From a checkpoint of a small mixture-of-experts model trained on Wikipedia: vocabulary 28752, 2 picks a token.
Below are experts of layer 2 (counted from 0) of a mixture-of-experts language model. Rows are named router (the router's row for the expert), gate (a neuron's input weights, with its number), up (a neuron's input weights, with its number) and show model dimensions 0-127. Each number is 200 + 40 x the weight over its row's rms, rounded and kept within 0 to 999.
After each expert's rows: "comes after" lists some tokens at least twice as common just before its tokens as in all text. This comes from a sample of Wikipedia text that the model never trained on. Tokens count by the router's weight.

# expert 59
router,184,147,182,229,217,234,166,242,174,217,267,131,207,166,193,267,219,254,133,215,218,138,190,285,203,265,221,205,127,240,185,151,221,266,185,265,123,194,258,169,158,205,241,233,238,215,252,231,175,146,186,258,166,200,218,217,140,195,174,185,246,159,207,192,185,194,179,245,133,204,319,178,217,203,160,158,265,218,163,222,165,226,198,154,223,173,246,190,185,191,164,236,180,244,187,220,144,167,178,193,148,244,219,168,220,116,219,113,172,181,135,210,186,222,119,126,235,181,99,188,225,208,205,182,232,234,165,209
gate0,241,164,223,215,250,230,235,219,143,211,168,253,204,186,256,205,226,263,229,212,241,197,156,243,274,260,117,223,267,224,134,244,232,212,168,250,192,290,202,239,220,211,220,226,186,178,257,243,172,160,105,183,196,181,193,211,158,153,202,238,195,184,128,164,207,104,214,219,208,187,250,176,252,209,123,245,225,220,219,157,139,169,246,174,235,241,138,257,229,164,127,251,248,264,215,186,237,194,215,257,177,191,240,181,222,199,134,201,187,148,253,173,190,207,157,155,176,210,230,193,207,198,170,205,219,202,193,262
up0,248,215,262,159,213,179,159,213,200,156,205,276,200,234,157,181,195,207,152,224,261,217,140,229,260,192,212,212,117,194,165,190,223,181,239,281,195,272,155,200,269,221,164,230,158,229,260,216,249,205,110,226,123,196,208,217,175,137,200,195,206,220,139,193,266,201,285,236,219,198,216,195,170,195,138,201,228,196,92,194,112,203,211,166,252,219,201,193,170,166,126,244,176,177,180,180,203,178,226,155,165,180,201,172,176,201,104,218,252,150,226,149,171,181,184,150,192,193,253,168,203,143,246,282,245,231,172,199
gate1,151,116,190,259,211,201,234,188,185,254,171,183,170,196,176,212,240,198,182,167,234,187,208,170,141,230,166,246,96,273,238,168,129,173,165,212,180,248,145,210,207,217,272,191,178,214,167,114,164,205,170,156,171,269,193,159,226,198,191,252,198,192,178,229,179,186,230,210,220,223,169,197,203,195,147,235,134,195,186,233,207,255,235,197,246,213,265,234,259,208,194,234,159,183,203,231,283,197,281,218,256,238,163,190,175,294,223,256,240,184,206,205,158,216,222,220,224,219,245,162,213,160,229,142,202,190,201,200
up1,193,226,209,176,110,196,236,204,192,142,188,151,225,199,233,183,230,146,232,212,182,211,225,217,308,221,199,176,254,162,122,179,234,273,249,220,195,220,175,184,195,192,233,170,163,198,179,198,154,220,225,237,232,232,242,294,205,221,264,138,177,208,237,162,279,195,205,186,175,150,188,151,224,185,142,242,240,190,269,185,212,164,195,190,204,164,161,215,161,204,228,230,239,235,192,203,217,195,187,251,193,190,151,208,217,212,196,191,173,245,208,185,121,229,251,219,180,179,191,198,178,203,169,201,198,213,191,261
comes after: " T", " S", " H", "T", " K", " P"

# expert 27
router,142,168,181,249,206,218,201,206,222,228,234,220,193,172,141,208,291,197,182,279,219,217,193,207,262,223,266,220,266,179,198,207,201,202,153,220,126,191,166,238,193,196,147,205,188,156,164,193,241,147,185,204,262,185,180,204,150,145,207,218,187,158,228,157,227,226,183,196,173,197,182,187,188,204,157,228,219,291,261,185,216,206,199,149,175,156,259,204,238,123,198,157,169,195,162,193,167,160,183,218,265,239,173,214,203,206,200,191,160,274,226,160,237,254,303,202,153,107,274,143,160,213,212,156,217,149,161,175
gate0,152,171,174,168,183,216,160,242,242,258,179,153,210,185,142,309,197,131,173,137,136,183,194,247,149,175,204,205,156,269,142,214,191,180,201,130,204,198,153,268,176,209,205,191,229,212,168,200,162,206,221,269,196,115,199,161,264,181,196,172,250,174,234,161,142,113,197,196,225,218,204,200,203,268,234,228,197,164,300,213,168,263,178,114,229,249,218,194,261,163,171,150,185,210,269,206,179,217,195,239,215,218,162,190,219,215,196,149,247,173,139,193,197,291,186,201,136,229,200,230,194,164,212,164,226,130,194,220
up0,202,258,109,176,194,216,186,170,136,170,211,231,268,155,171,173,151,218,241,203,190,240,192,249,214,201,133,229,190,220,224,237,200,139,108,237,211,144,218,232,209,173,229,206,228,195,220,186,241,185,153,242,208,195,153,180,210,203,198,218,247,280,209,130,305,272,254,224,198,212,234,241,215,140,146,100,202,229,110,212,268,227,160,195,150,133,245,193,195,254,141,200,217,223,168,169,226,153,237,189,201,174,264,259,131,227,162,229,208,210,291,244,203,175,161,169,249,173,157,214,162,252,200,229,190,276,207,116
gate1,168,148,213,205,153,256,163,195,162,196,186,234,168,176,205,198,174,175,205,251,178,249,260,274,186,228,208,187,202,204,259,217,199,190,177,251,198,165,180,202,163,255,169,221,161,169,193,175,227,179,191,258,158,172,242,217,201,260,185,200,250,233,259,208,207,109,124,206,184,167,247,280,214,262,189,225,155,220,172,195,231,252,148,197,211,252,173,169,190,202,173,137,204,280,186,230,264,247,76,174,133,241,241,180,151,211,265,114,130,178,198,182,281,175,209,192,166,143,216,194,188,199,93,192,218,179,271,203
up1,148,197,242,171,173,208,207,199,187,232,202,209,152,216,235,174,163,172,215,204,214,211,265,201,210,248,167,217,138,182,196,232,108,163,219,168,219,212,227,163,201,263,239,227,184,147,157,163,207,176,158,199,142,190,247,237,201,240,224,192,218,185,219,225,230,122,170,183,184,171,186,225,172,279,258,213,150,213,171,247,235,176,154,262,121,242,153,194,227,178,170,138,233,257,180,264,250,242,145,163,246,200,197,203,175,171,247,169,184,146,265,218,205,218,216,228,196,133,245,192,148,161,128,238,136,203,273,181
comes after: " |", " (18", "19", " $", "–19", " (19"

# expert 39
router,142,226,161,192,201,202,158,158,161,251,264,245,231,167,187,181,235,175,138,160,192,188,212,260,220,164,189,204,274,222,177,210,265,237,198,92,199,152,174,201,182,228,170,143,177,247,149,205,214,242,199,187,180,183,186,191,304,180,107,221,214,208,232,180,195,162,201,175,220,208,222,229,178,179,214,246,234,208,173,145,131,179,212,244,217,181,232,232,194,207,161,201,293,197,198,140,123,232,235,180,201,204,219,252,200,201,222,266,172,190,252,207,195,161,237,224,166,239,210,219,138,237,199,225,115,177,198,125
gate0,195,248,190,224,248,223,186,157,243,151,165,262,235,284,166,155,153,224,226,203,228,168,271,191,142,181,152,192,254,185,108,157,141,242,226,262,245,152,201,205,126,215,155,194,150,135,180,160,183,222,189,221,166,226,212,154,245,203,127,245,233,237,174,179,129,154,193,165,274,227,210,228,211,194,172,231,221,196,149,185,230,191,182,251,177,165,195,249,193,184,134,196,126,155,251,183,155,159,267,165,181,191,242,198,297,187,249,244,198,193,214,171,257,205,175,229,215,210,264,258,211,149,259,137,143,231,197,197
up0,269,148,152,199,199,202,272,248,220,164,181,191,183,164,168,184,190,191,151,158,148,198,229,287,227,344,181,163,156,191,123,176,247,152,152,231,183,250,258,118,243,188,124,149,223,213,179,177,145,139,203,234,195,250,227,193,188,240,202,204,170,145,239,176,198,202,201,166,194,215,212,286,142,167,195,240,184,277,184,266,198,216,120,222,193,176,277,203,239,196,239,139,237,156,266,253,203,241,237,189,202,208,222,170,152,189,207,268,147,171,215,230,211,236,141,139,142,200,191,183,243,260,137,148,129,152,229,188
gate1,200,182,199,209,170,216,169,191,145,220,214,180,206,240,171,157,159,197,226,118,216,214,174,165,196,190,248,162,267,206,139,187,230,166,172,195,245,153,248,254,254,218,174,197,191,201,144,187,133,137,179,141,191,235,235,78,174,234,155,184,196,224,203,259,187,174,176,195,163,281,179,158,279,212,178,166,252,185,217,147,224,206,173,173,244,263,256,240,216,183,234,199,230,232,245,204,192,248,125,209,199,184,165,262,213,248,130,236,247,154,287,154,158,216,181,209,197,279,298,223,271,237,138,141,165,227,225,214
up1,216,230,171,195,200,194,148,257,249,203,240,233,187,219,187,169,251,250,265,187,211,136,183,221,198,293,151,245,215,211,202,207,171,241,172,202,267,221,235,115,162,218,219,115,166,163,167,152,250,270,179,279,211,171,221,230,268,146,235,163,180,140,205,174,242,178,254,202,169,152,265,238,192,151,150,197,144,277,222,274,238,113,229,158,200,151,216,195,211,203,253,226,152,118,203,186,193,234,202,204,170,153,232,179,147,211,245,172,164,305,202,204,219,132,153,165,217,236,119,228,228,172,199,235,182,203,158,226
comes after: "\n", " such", " known", " served", " well", " used"

# expert 33
router,178,202,280,221,176,192,177,216,210,257,89,245,169,256,213,252,152,206,229,226,236,139,126,158,272,226,162,132,209,237,214,239,236,257,176,287,224,231,154,201,201,204,208,155,169,205,212,180,199,163,250,188,185,211,224,232,178,212,212,143,141,202,243,166,211,210,209,204,212,168,185,199,187,215,230,195,266,158,196,221,207,262,212,241,167,230,73,167,199,120,168,238,258,168,135,165,211,210,183,188,207,167,170,284,156,246,198,210,158,223,199,168,195,244,171,170,211,233,311,215,188,193,229,161,228,238,186,207
gate0,206,165,282,154,135,221,170,234,181,201,245,179,216,250,168,176,161,210,223,196,241,170,240,211,281,234,218,213,173,195,192,191,245,254,133,247,85,249,184,134,182,230,175,146,232,213,231,265,220,202,189,156,231,224,187,168,239,207,236,211,222,205,223,196,210,140,268,237,152,260,180,213,199,223,140,260,225,135,213,243,221,221,204,171,242,127,208,255,262,231,156,298,185,178,181,189,193,268,203,173,173,169,256,184,127,322,183,183,246,233,155,196,172,221,228,201,206,35,221,166,279,255,142,185,213,181,170,223
up0,211,179,329,142,161,157,203,220,177,158,256,168,219,209,127,131,180,133,259,263,165,137,226,177,233,210,230,132,206,237,201,218,171,193,173,252,104,130,270,163,234,205,207,208,220,237,158,202,201,211,121,203,221,247,231,153,224,167,183,224,236,165,213,148,169,192,205,164,194,295,187,146,144,252,195,282,263,211,193,215,143,150,229,196,256,199,212,230,245,282,192,272,191,184,178,162,229,246,256,165,220,203,236,214,147,233,247,239,214,211,224,276,181,152,183,191,213,177,216,230,198,219,175,115,194,209,184,167
gate1,197,220,102,171,166,238,200,304,206,242,226,235,239,185,222,130,180,190,173,208,233,155,169,166,211,141,147,221,227,122,221,248,172,225,163,122,233,237,139,166,273,232,196,188,241,213,223,182,161,160,212,246,188,156,278,207,226,221,224,217,204,154,202,170,226,127,203,202,185,146,253,212,113,170,169,206,204,206,191,258,237,162,222,254,155,225,198,115,234,234,275,145,207,204,169,211,207,178,225,166,244,239,202,203,190,230,178,174,223,274,217,119,151,149,205,214,148,166,243,160,248,143,173,242,182,207,176,223
up1,177,168,217,195,191,208,164,313,228,240,206,167,133,205,139,236,176,195,125,161,205,185,225,249,191,258,180,216,214,241,113,238,121,289,158,210,181,170,161,161,203,213,207,214,252,234,187,197,219,196,207,220,157,179,242,238,261,156,241,131,192,207,245,195,256,231,186,226,159,188,191,219,208,210,193,236,221,207,216,215,156,257,192,138,141,187,191,237,227,158,238,233,210,233,180,280,139,140,151,285,239,260,142,166,183,256,197,203,258,249,188,232,187,205,261,165,192,155,220,193,138,191,155,248,181,135,165,203
comes after: " the", " The", " a", "The", "'s", "=="

# expert 34
router,265,274,240,302,158,186,235,163,174,221,169,163,155,198,269,221,241,231,218,268,199,264,215,237,190,201,165,253,202,244,244,225,151,106,187,192,278,246,160,179,186,219,149,194,154,195,145,170,111,244,238,221,153,254,197,180,182,187,223,220,136,194,201,182,222,210,178,103,244,197,146,172,179,177,237,182,208,180,167,207,184,146,162,175,202,229,122,146,215,171,233,263,208,253,153,183,231,301,213,179,265,189,201,229,179,192,175,200,202,185,218,223,227,214,213,206,212,232,165,192,181,189,212,145,150,227,253,178
gate0,242,193,243,184,240,200,210,200,198,197,194,204,168,201,138,299,149,270,209,238,163,213,222,221,169,216,164,216,227,160,219,249,181,206,267,188,294,209,189,265,239,193,197,211,190,194,222,197,166,149,169,250,252,263,216,212,179,204,155,205,160,202,236,123,163,243,133,222,224,243,226,133,198,213,189,159,201,169,192,221,183,194,113,144,170,189,152,204,151,222,151,205,170,246,248,136,249,246,181,176,197,118,241,206,294,164,238,223,240,157,182,233,147,203,213,297,241,184,236,173,156,229,217,198,203,173,178,252
up0,293,205,185,228,186,215,245,114,241,201,165,212,182,164,262,188,241,166,263,151,210,196,238,165,181,202,206,232,114,132,189,266,150,214,259,154,245,207,159,161,183,162,221,216,247,214,204,203,153,234,188,177,223,190,159,250,177,200,194,189,184,214,242,239,207,290,170,239,237,253,222,262,234,262,224,233,142,215,274,148,193,229,160,179,212,216,212,146,189,184,189,188,153,271,147,187,287,217,236,234,298,188,251,220,220,131,129,253,231,202,211,154,176,259,227,265,206,167,223,210,155,198,247,171,216,245,197,228
gate1,244,181,230,203,213,214,256,158,208,191,161,105,188,203,173,209,157,227,207,205,102,177,215,202,189,179,262,258,194,212,213,286,288,240,243,217,229,171,153,160,206,200,224,226,166,216,236,205,143,154,219,228,210,253,151,253,212,191,226,142,209,148,174,169,217,209,203,248,196,195,254,130,256,182,215,226,246,202,245,192,160,165,195,171,230,208,199,305,209,208,226,247,120,247,195,253,210,204,220,192,151,188,200,172,186,249,259,270,156,194,233,281,261,144,174,134,184,200,218,141,180,170,175,215,166,196,185,165
up1,139,200,184,141,228,124,135,272,188,227,186,220,202,155,234,172,249,193,209,184,286,216,222,203,234,196,169,171,212,183,163,158,204,174,168,178,242,140,281,169,215,141,169,188,193,171,176,235,230,200,142,198,196,161,287,206,214,152,201,233,250,188,205,232,202,172,170,176,254,194,156,283,162,211,169,243,157,200,224,176,296,221,184,275,164,155,174,131,252,200,135,141,207,137,261,161,178,208,242,225,218,233,139,239,193,231,122,147,231,227,148,154,140,206,245,182,188,204,134,227,198,273,225,133,203,163,246,250
comes after: " the", " The", " a", " was", "The", " film"

# expert 43
router,149,190,304,225,135,187,198,171,267,235,141,230,169,197,216,235,174,211,185,231,195,161,150,151,205,166,181,193,191,262,297,192,250,233,229,254,190,215,244,172,147,189,261,211,171,213,205,198,128,191,255,211,196,206,169,211,169,215,210,222,140,206,160,219,189,250,118,139,230,245,176,226,237,100,219,159,222,197,178,247,219,200,218,187,203,245,97,245,223,166,195,142,159,229,200,211,224,105,197,247,200,180,256,261,118,218,147,202,201,253,196,217,177,238,176,146,228,245,204,249,171,237,199,186,263,168,156,168
gate0,212,240,193,151,233,225,184,155,146,216,221,248,228,216,252,179,219,206,278,193,251,157,161,182,154,212,149,101,235,194,213,148,173,206,155,168,244,179,147,222,205,219,196,193,121,164,216,161,202,231,247,167,143,207,245,194,232,173,205,227,280,227,156,245,254,210,146,209,129,226,187,145,226,171,162,173,242,210,132,216,155,205,126,194,205,199,174,223,201,246,204,171,206,105,200,176,150,182,238,190,147,248,185,161,168,174,161,165,190,168,201,223,231,192,249,193,194,236,202,267,225,228,176,173,216,132,262,204
up0,204,163,238,203,182,285,133,198,228,194,264,163,202,193,224,205,169,172,140,204,214,225,234,148,244,154,252,262,153,183,264,177,330,212,199,174,193,229,208,164,158,203,175,101,258,217,178,198,237,246,200,184,180,192,175,239,134,171,249,250,147,222,198,221,212,143,234,187,215,158,173,232,182,178,180,213,164,244,227,272,158,252,285,206,237,221,239,223,127,191,254,230,206,276,200,171,247,167,183,191,220,238,177,276,223,154,199,217,173,157,135,198,267,213,192,159,232,159,245,120,127,203,171,167,197,240,117,233
gate1,241,188,254,197,196,190,167,186,260,205,188,189,177,294,193,270,246,248,167,180,196,210,156,167,172,299,211,99,156,187,238,152,177,174,256,132,220,233,199,231,109,158,203,192,197,174,250,173,188,211,157,170,211,227,199,212,182,322,194,159,192,179,190,269,287,219,215,222,210,230,203,258,197,94,201,203,209,247,250,185,172,147,212,210,248,226,241,205,216,193,262,214,176,207,206,212,269,161,186,248,145,149,183,154,209,202,161,256,207,236,198,181,222,274,206,227,199,158,166,163,155,198,166,226,188,207,179,196
up1,214,267,144,240,159,166,235,247,126,190,232,225,197,107,157,201,125,149,241,255,211,278,304,159,172,195,228,177,136,169,249,208,247,255,171,234,191,173,215,216,251,214,222,196,174,222,195,260,169,227,109,174,213,132,146,169,151,128,250,262,261,198,299,147,142,244,203,189,207,167,219,136,201,241,175,188,168,121,192,183,281,259,192,214,207,178,253,205,192,167,234,217,234,216,157,189,211,250,176,193,182,211,218,167,217,250,225,236,205,126,225,148,241,166,256,245,264,188,188,246,180,198,231,118,239,162,236,212
comes after: " the", " a", " of", " and", " his", " RC"

# expert 5
router,131,115,217,248,217,195,161,184,242,122,238,274,223,205,195,119,241,198,206,265,171,183,185,275,200,252,213,215,252,188,231,171,213,187,181,173,150,263,132,201,241,228,192,251,195,147,172,189,193,200,148,207,242,217,168,197,200,214,168,209,245,213,222,157,227,191,222,105,163,196,184,197,134,185,295,265,177,232,260,228,235,215,181,197,258,198,227,118,243,188,234,203,184,181,160,191,235,194,182,181,261,184,172,200,204,148,181,150,163,235,316,211,239,172,229,220,151,163,211,208,186,230,192,180,223,155,161,197
gate0,267,239,225,271,196,245,252,203,238,156,213,255,151,180,212,238,290,201,174,124,255,158,123,214,164,200,187,189,185,158,156,192,213,235,207,268,221,279,190,160,178,160,150,220,197,180,234,199,257,218,226,226,160,223,204,135,205,160,170,255,209,199,257,191,190,256,217,211,255,151,308,270,181,185,145,181,162,301,139,292,201,227,235,181,228,197,172,186,230,230,184,204,138,140,133,246,225,220,164,149,145,124,274,219,218,194,172,246,237,211,206,185,261,210,166,211,130,248,168,190,242,255,64,227,206,164,158,206
up0,188,167,148,103,169,129,192,115,183,246,146,115,221,165,167,154,191,233,237,195,211,240,193,182,177,231,166,191,214,219,171,170,216,190,217,120,160,200,201,151,174,143,186,178,199,221,160,186,171,189,176,193,199,190,208,224,93,228,184,166,175,225,181,174,209,187,225,276,197,277,156,232,248,249,289,204,208,197,264,133,210,217,204,196,168,224,186,179,200,193,175,244,253,171,228,186,110,209,271,290,182,201,155,206,164,176,245,123,229,216,184,191,140,207,229,226,214,140,232,254,188,148,190,188,168,223,239,195
gate1,194,229,294,170,183,235,200,219,257,165,165,161,180,161,195,211,204,210,191,94,191,199,206,149,213,170,317,246,200,226,164,219,235,214,90,171,237,203,263,209,179,222,155,187,236,183,167,218,150,147,177,200,225,208,180,171,255,197,222,229,196,188,275,176,234,187,226,202,196,217,266,160,142,227,199,130,260,138,197,207,186,185,200,157,184,178,177,207,246,200,169,205,118,176,251,190,192,224,162,225,162,153,207,180,132,252,210,220,144,193,254,274,168,133,182,251,172,155,158,154,199,248,170,221,235,187,168,183
up1,240,238,235,170,198,199,234,197,235,152,179,190,223,146,208,260,184,237,184,243,194,172,273,141,282,234,185,222,222,263,198,204,217,225,210,120,225,234,255,155,230,120,218,143,233,172,94,162,181,207,189,117,189,202,194,214,195,214,263,156,243,174,236,199,263,221,198,193,213,148,262,253,250,215,182,205,149,104,182,140,206,225,169,195,266,219,168,263,195,265,206,181,212,220,247,151,177,198,202,131,168,217,290,194,189,185,176,187,275,203,94,258,203,209,167,181,192,223,240,162,264,235,181,160,260,201,246,187
comes after: "|", " in", " |", " March", " September", " October"

# expert 4
router,213,142,268,163,219,211,136,156,193,228,304,239,179,151,211,156,183,222,156,239,185,158,205,213,223,206,181,212,214,167,236,136,273,234,195,143,231,255,199,238,227,227,234,214,164,146,222,184,193,236,263,183,187,206,171,195,247,215,223,189,166,205,268,298,190,217,174,141,228,229,150,238,180,164,161,210,187,260,215,218,304,213,239,167,180,164,241,135,211,235,228,224,261,199,174,196,141,235,105,139,226,138,150,221,259,133,117,226,212,235,221,151,155,161,192,165,116,187,174,179,154,235,189,175,209,156,226,188
gate0,285,139,211,228,161,207,219,225,241,167,194,221,206,208,260,141,234,157,290,205,197,193,174,158,119,226,186,126,124,119,168,172,188,227,216,188,224,168,162,125,253,279,218,149,267,305,206,135,190,190,129,234,256,208,245,203,207,185,231,190,205,157,167,247,171,243,209,204,161,150,207,196,160,169,185,140,242,213,231,214,188,235,164,252,235,232,201,201,172,195,193,179,189,216,158,210,228,260,194,194,308,232,207,216,202,189,167,177,187,173,153,238,170,165,206,196,246,259,185,175,260,127,210,188,185,202,224,235
up0,133,263,216,174,189,234,243,121,255,259,259,160,196,212,166,208,120,215,180,116,185,217,182,112,140,180,179,207,236,210,230,205,216,206,203,216,244,155,192,228,197,236,167,223,126,156,226,300,217,275,197,201,167,187,181,112,170,138,113,195,229,201,176,162,238,230,207,147,253,200,171,201,224,244,177,288,212,227,222,143,213,194,284,200,250,213,171,271,198,179,240,261,210,200,274,232,184,211,235,184,179,208,190,153,223,180,202,141,187,187,214,165,179,210,161,213,211,222,233,194,183,204,242,228,234,249,231,219
gate1,201,214,190,204,227,161,175,223,214,184,217,239,177,181,212,222,150,199,175,179,243,169,221,212,214,206,183,202,159,208,144,175,148,304,141,192,190,232,205,190,306,195,228,145,260,244,246,204,167,219,227,147,210,221,177,215,209,146,233,179,191,159,162,264,256,114,244,174,193,213,219,142,150,203,157,222,261,251,210,195,172,199,241,146,207,176,152,233,245,165,237,251,209,145,193,278,187,193,188,165,123,207,199,254,236,293,118,198,220,168,210,220,203,220,202,185,206,238,186,207,232,175,170,170,223,168,140,250
up1,221,219,281,207,275,168,184,246,191,235,153,244,162,179,199,266,159,212,155,136,183,239,181,174,208,159,196,263,189,289,252,226,163,268,160,217,213,179,219,245,273,208,149,139,217,223,238,177,159,225,255,164,122,204,124,199,210,123,234,216,185,139,163,209,255,180,187,162,219,208,187,152,187,191,155,244,275,273,194,167,162,109,278,192,220,235,184,230,206,184,273,229,262,172,215,184,255,202,186,191,162,226,163,276,224,255,180,190,235,228,204,211,119,192,177,122,198,198,195,176,220,146,210,162,237,166,186,258
comes after: " |", ")", "|---|---|---|---|---|---|", " tick", "|---|---|---|---|", "|---|---|---|"

# expert 53
router,170,207,162,180,229,218,198,228,194,200,275,295,192,166,148,102,199,217,224,299,187,282,205,125,276,225,151,150,265,168,254,225,212,212,185,214,144,212,225,244,221,240,193,180,214,176,168,196,201,172,216,191,189,194,240,183,201,190,173,206,242,176,270,194,239,242,207,190,152,239,179,206,191,262,205,238,242,236,225,182,229,181,227,158,70,177,267,197,220,206,208,127,198,160,186,234,152,148,179,83,277,171,196,237,250,247,168,206,184,229,205,104,197,191,242,250,153,143,250,180,215,177,171,217,250,170,227,120
gate0,202,208,212,236,239,190,229,236,176,239,231,181,178,180,240,247,196,176,177,157,117,147,191,226,211,223,186,252,165,227,122,206,200,183,179,235,194,234,264,206,270,164,216,177,114,177,220,198,196,175,181,140,176,204,235,180,194,243,213,174,266,134,159,247,180,158,216,218,158,249,217,268,199,196,210,201,224,225,190,220,170,162,200,205,209,146,263,262,172,205,152,255,206,140,148,177,201,269,217,161,223,201,187,221,95,128,198,180,163,170,248,194,199,163,174,187,246,124,115,296,191,146,207,234,145,207,228,237
up0,184,223,213,232,243,209,247,177,222,193,236,140,204,266,233,245,249,202,222,149,104,205,181,154,234,179,178,222,135,174,141,204,191,176,191,278,192,195,216,141,276,173,188,195,128,197,199,200,202,203,199,188,156,253,222,203,163,185,183,220,218,131,157,231,196,216,196,172,199,208,175,251,164,223,188,168,212,261,195,230,236,214,218,195,250,84,295,218,173,168,160,208,202,172,84,205,196,281,259,178,229,198,181,195,134,101,176,227,147,205,255,201,225,168,130,205,230,128,152,309,206,164,265,266,220,258,186,181
gate1,226,185,205,164,76,209,294,200,261,247,183,158,158,215,210,203,215,207,151,208,212,183,221,197,184,203,218,216,297,186,203,206,241,144,143,197,107,163,211,212,176,219,210,184,223,235,235,174,192,214,170,123,206,210,205,186,261,187,196,139,213,195,194,266,142,225,175,108,235,205,236,180,227,235,169,202,175,230,216,236,192,169,177,151,139,186,199,221,198,224,213,182,214,212,148,233,245,171,152,218,251,216,187,268,220,243,129,188,168,228,270,172,154,191,205,183,156,275,207,166,213,194,209,209,253,216,161,210
up1,198,244,198,239,303,267,155,195,122,198,160,245,223,203,206,175,174,119,187,141,96,158,216,180,164,224,135,235,202,196,210,183,157,283,271,172,268,207,124,248,242,193,238,241,204,239,230,203,174,218,198,240,182,189,195,222,213,207,258,219,186,232,231,141,200,188,269,224,203,155,166,275,216,170,241,212,212,176,219,181,236,201,207,183,216,211,193,152,155,143,208,208,223,205,251,174,128,259,245,200,142,263,215,159,218,213,229,191,281,136,133,182,213,167,229,181,221,208,184,178,172,174,199,165,168,172,240,242
comes after: " |", " 11", " 13", "°N", " 12", " (0"

# expert 46
router,244,142,214,144,140,219,194,169,210,173,296,105,228,143,251,152,245,159,175,146,214,251,281,250,191,199,202,186,147,158,164,253,215,115,220,195,208,223,204,214,178,200,216,228,199,125,243,216,190,264,198,190,225,185,226,222,152,228,220,179,179,198,151,240,199,205,147,281,229,161,262,204,221,174,128,294,218,215,127,229,159,230,212,173,166,206,225,136,229,222,185,169,141,208,168,262,189,227,187,234,182,252,115,182,251,158,183,179,138,116,215,242,203,212,148,229,159,223,132,180,170,184,185,191,226,195,232,213
gate0,183,200,253,229,169,238,190,199,238,228,169,166,154,229,253,193,149,176,175,163,177,205,283,198,202,254,184,208,164,180,249,268,187,173,217,325,266,149,195,142,173,190,252,202,148,178,315,231,127,228,193,205,165,167,227,226,171,246,226,178,107,158,152,151,193,230,251,215,195,147,186,221,231,164,155,211,257,243,209,161,170,185,188,162,302,135,188,190,216,250,230,210,155,201,269,211,172,148,186,178,219,205,238,283,147,221,237,121,246,227,205,267,182,206,218,233,201,188,217,159,226,153,243,121,226,223,193,190
up0,166,136,194,238,211,216,188,153,190,171,192,175,203,196,210,175,126,207,149,161,150,219,284,193,232,211,239,218,103,194,197,255,233,204,231,202,171,195,245,187,213,146,207,203,188,189,253,200,182,239,209,211,170,168,293,203,163,229,206,145,209,211,228,170,116,256,241,260,202,192,239,224,184,220,180,181,233,242,192,167,212,224,207,199,237,179,198,215,203,262,237,194,159,210,268,115,106,179,192,101,216,207,231,197,157,202,237,212,235,257,132,214,237,183,149,150,154,180,214,200,199,198,191,154,186,149,237,250
gate1,201,254,235,200,218,175,317,203,145,290,188,192,158,242,200,224,177,127,229,181,265,148,260,148,189,200,250,219,259,186,238,162,211,156,186,237,296,119,188,194,199,174,189,233,244,197,270,183,180,175,198,152,240,173,219,249,147,233,160,194,261,127,233,214,212,267,65,214,217,219,179,223,172,80,198,184,195,180,213,194,172,199,249,261,238,243,209,170,196,140,198,213,155,159,223,231,169,211,113,185,214,163,255,193,195,220,178,217,182,281,196,213,194,168,215,183,146,229,175,206,189,212,241,218,177,202,211,232
up1,180,174,279,177,270,218,245,253,112,230,283,210,182,236,179,255,232,167,200,182,235,143,226,156,194,184,246,196,237,248,218,177,214,195,259,208,245,84,168,267,164,181,157,217,288,224,237,156,215,216,287,143,221,192,189,227,200,238,154,201,253,178,146,265,170,250,72,221,189,248,150,186,172,178,210,227,170,188,190,192,217,241,236,248,165,276,244,135,184,207,159,194,146,182,154,217,219,177,152,209,201,157,223,172,282,228,215,202,152,298,178,245,128,224,181,234,203,202,158,191,200,150,229,292,199,163,203,183
comes after: " M", " Z", " S", "M", " P", " K"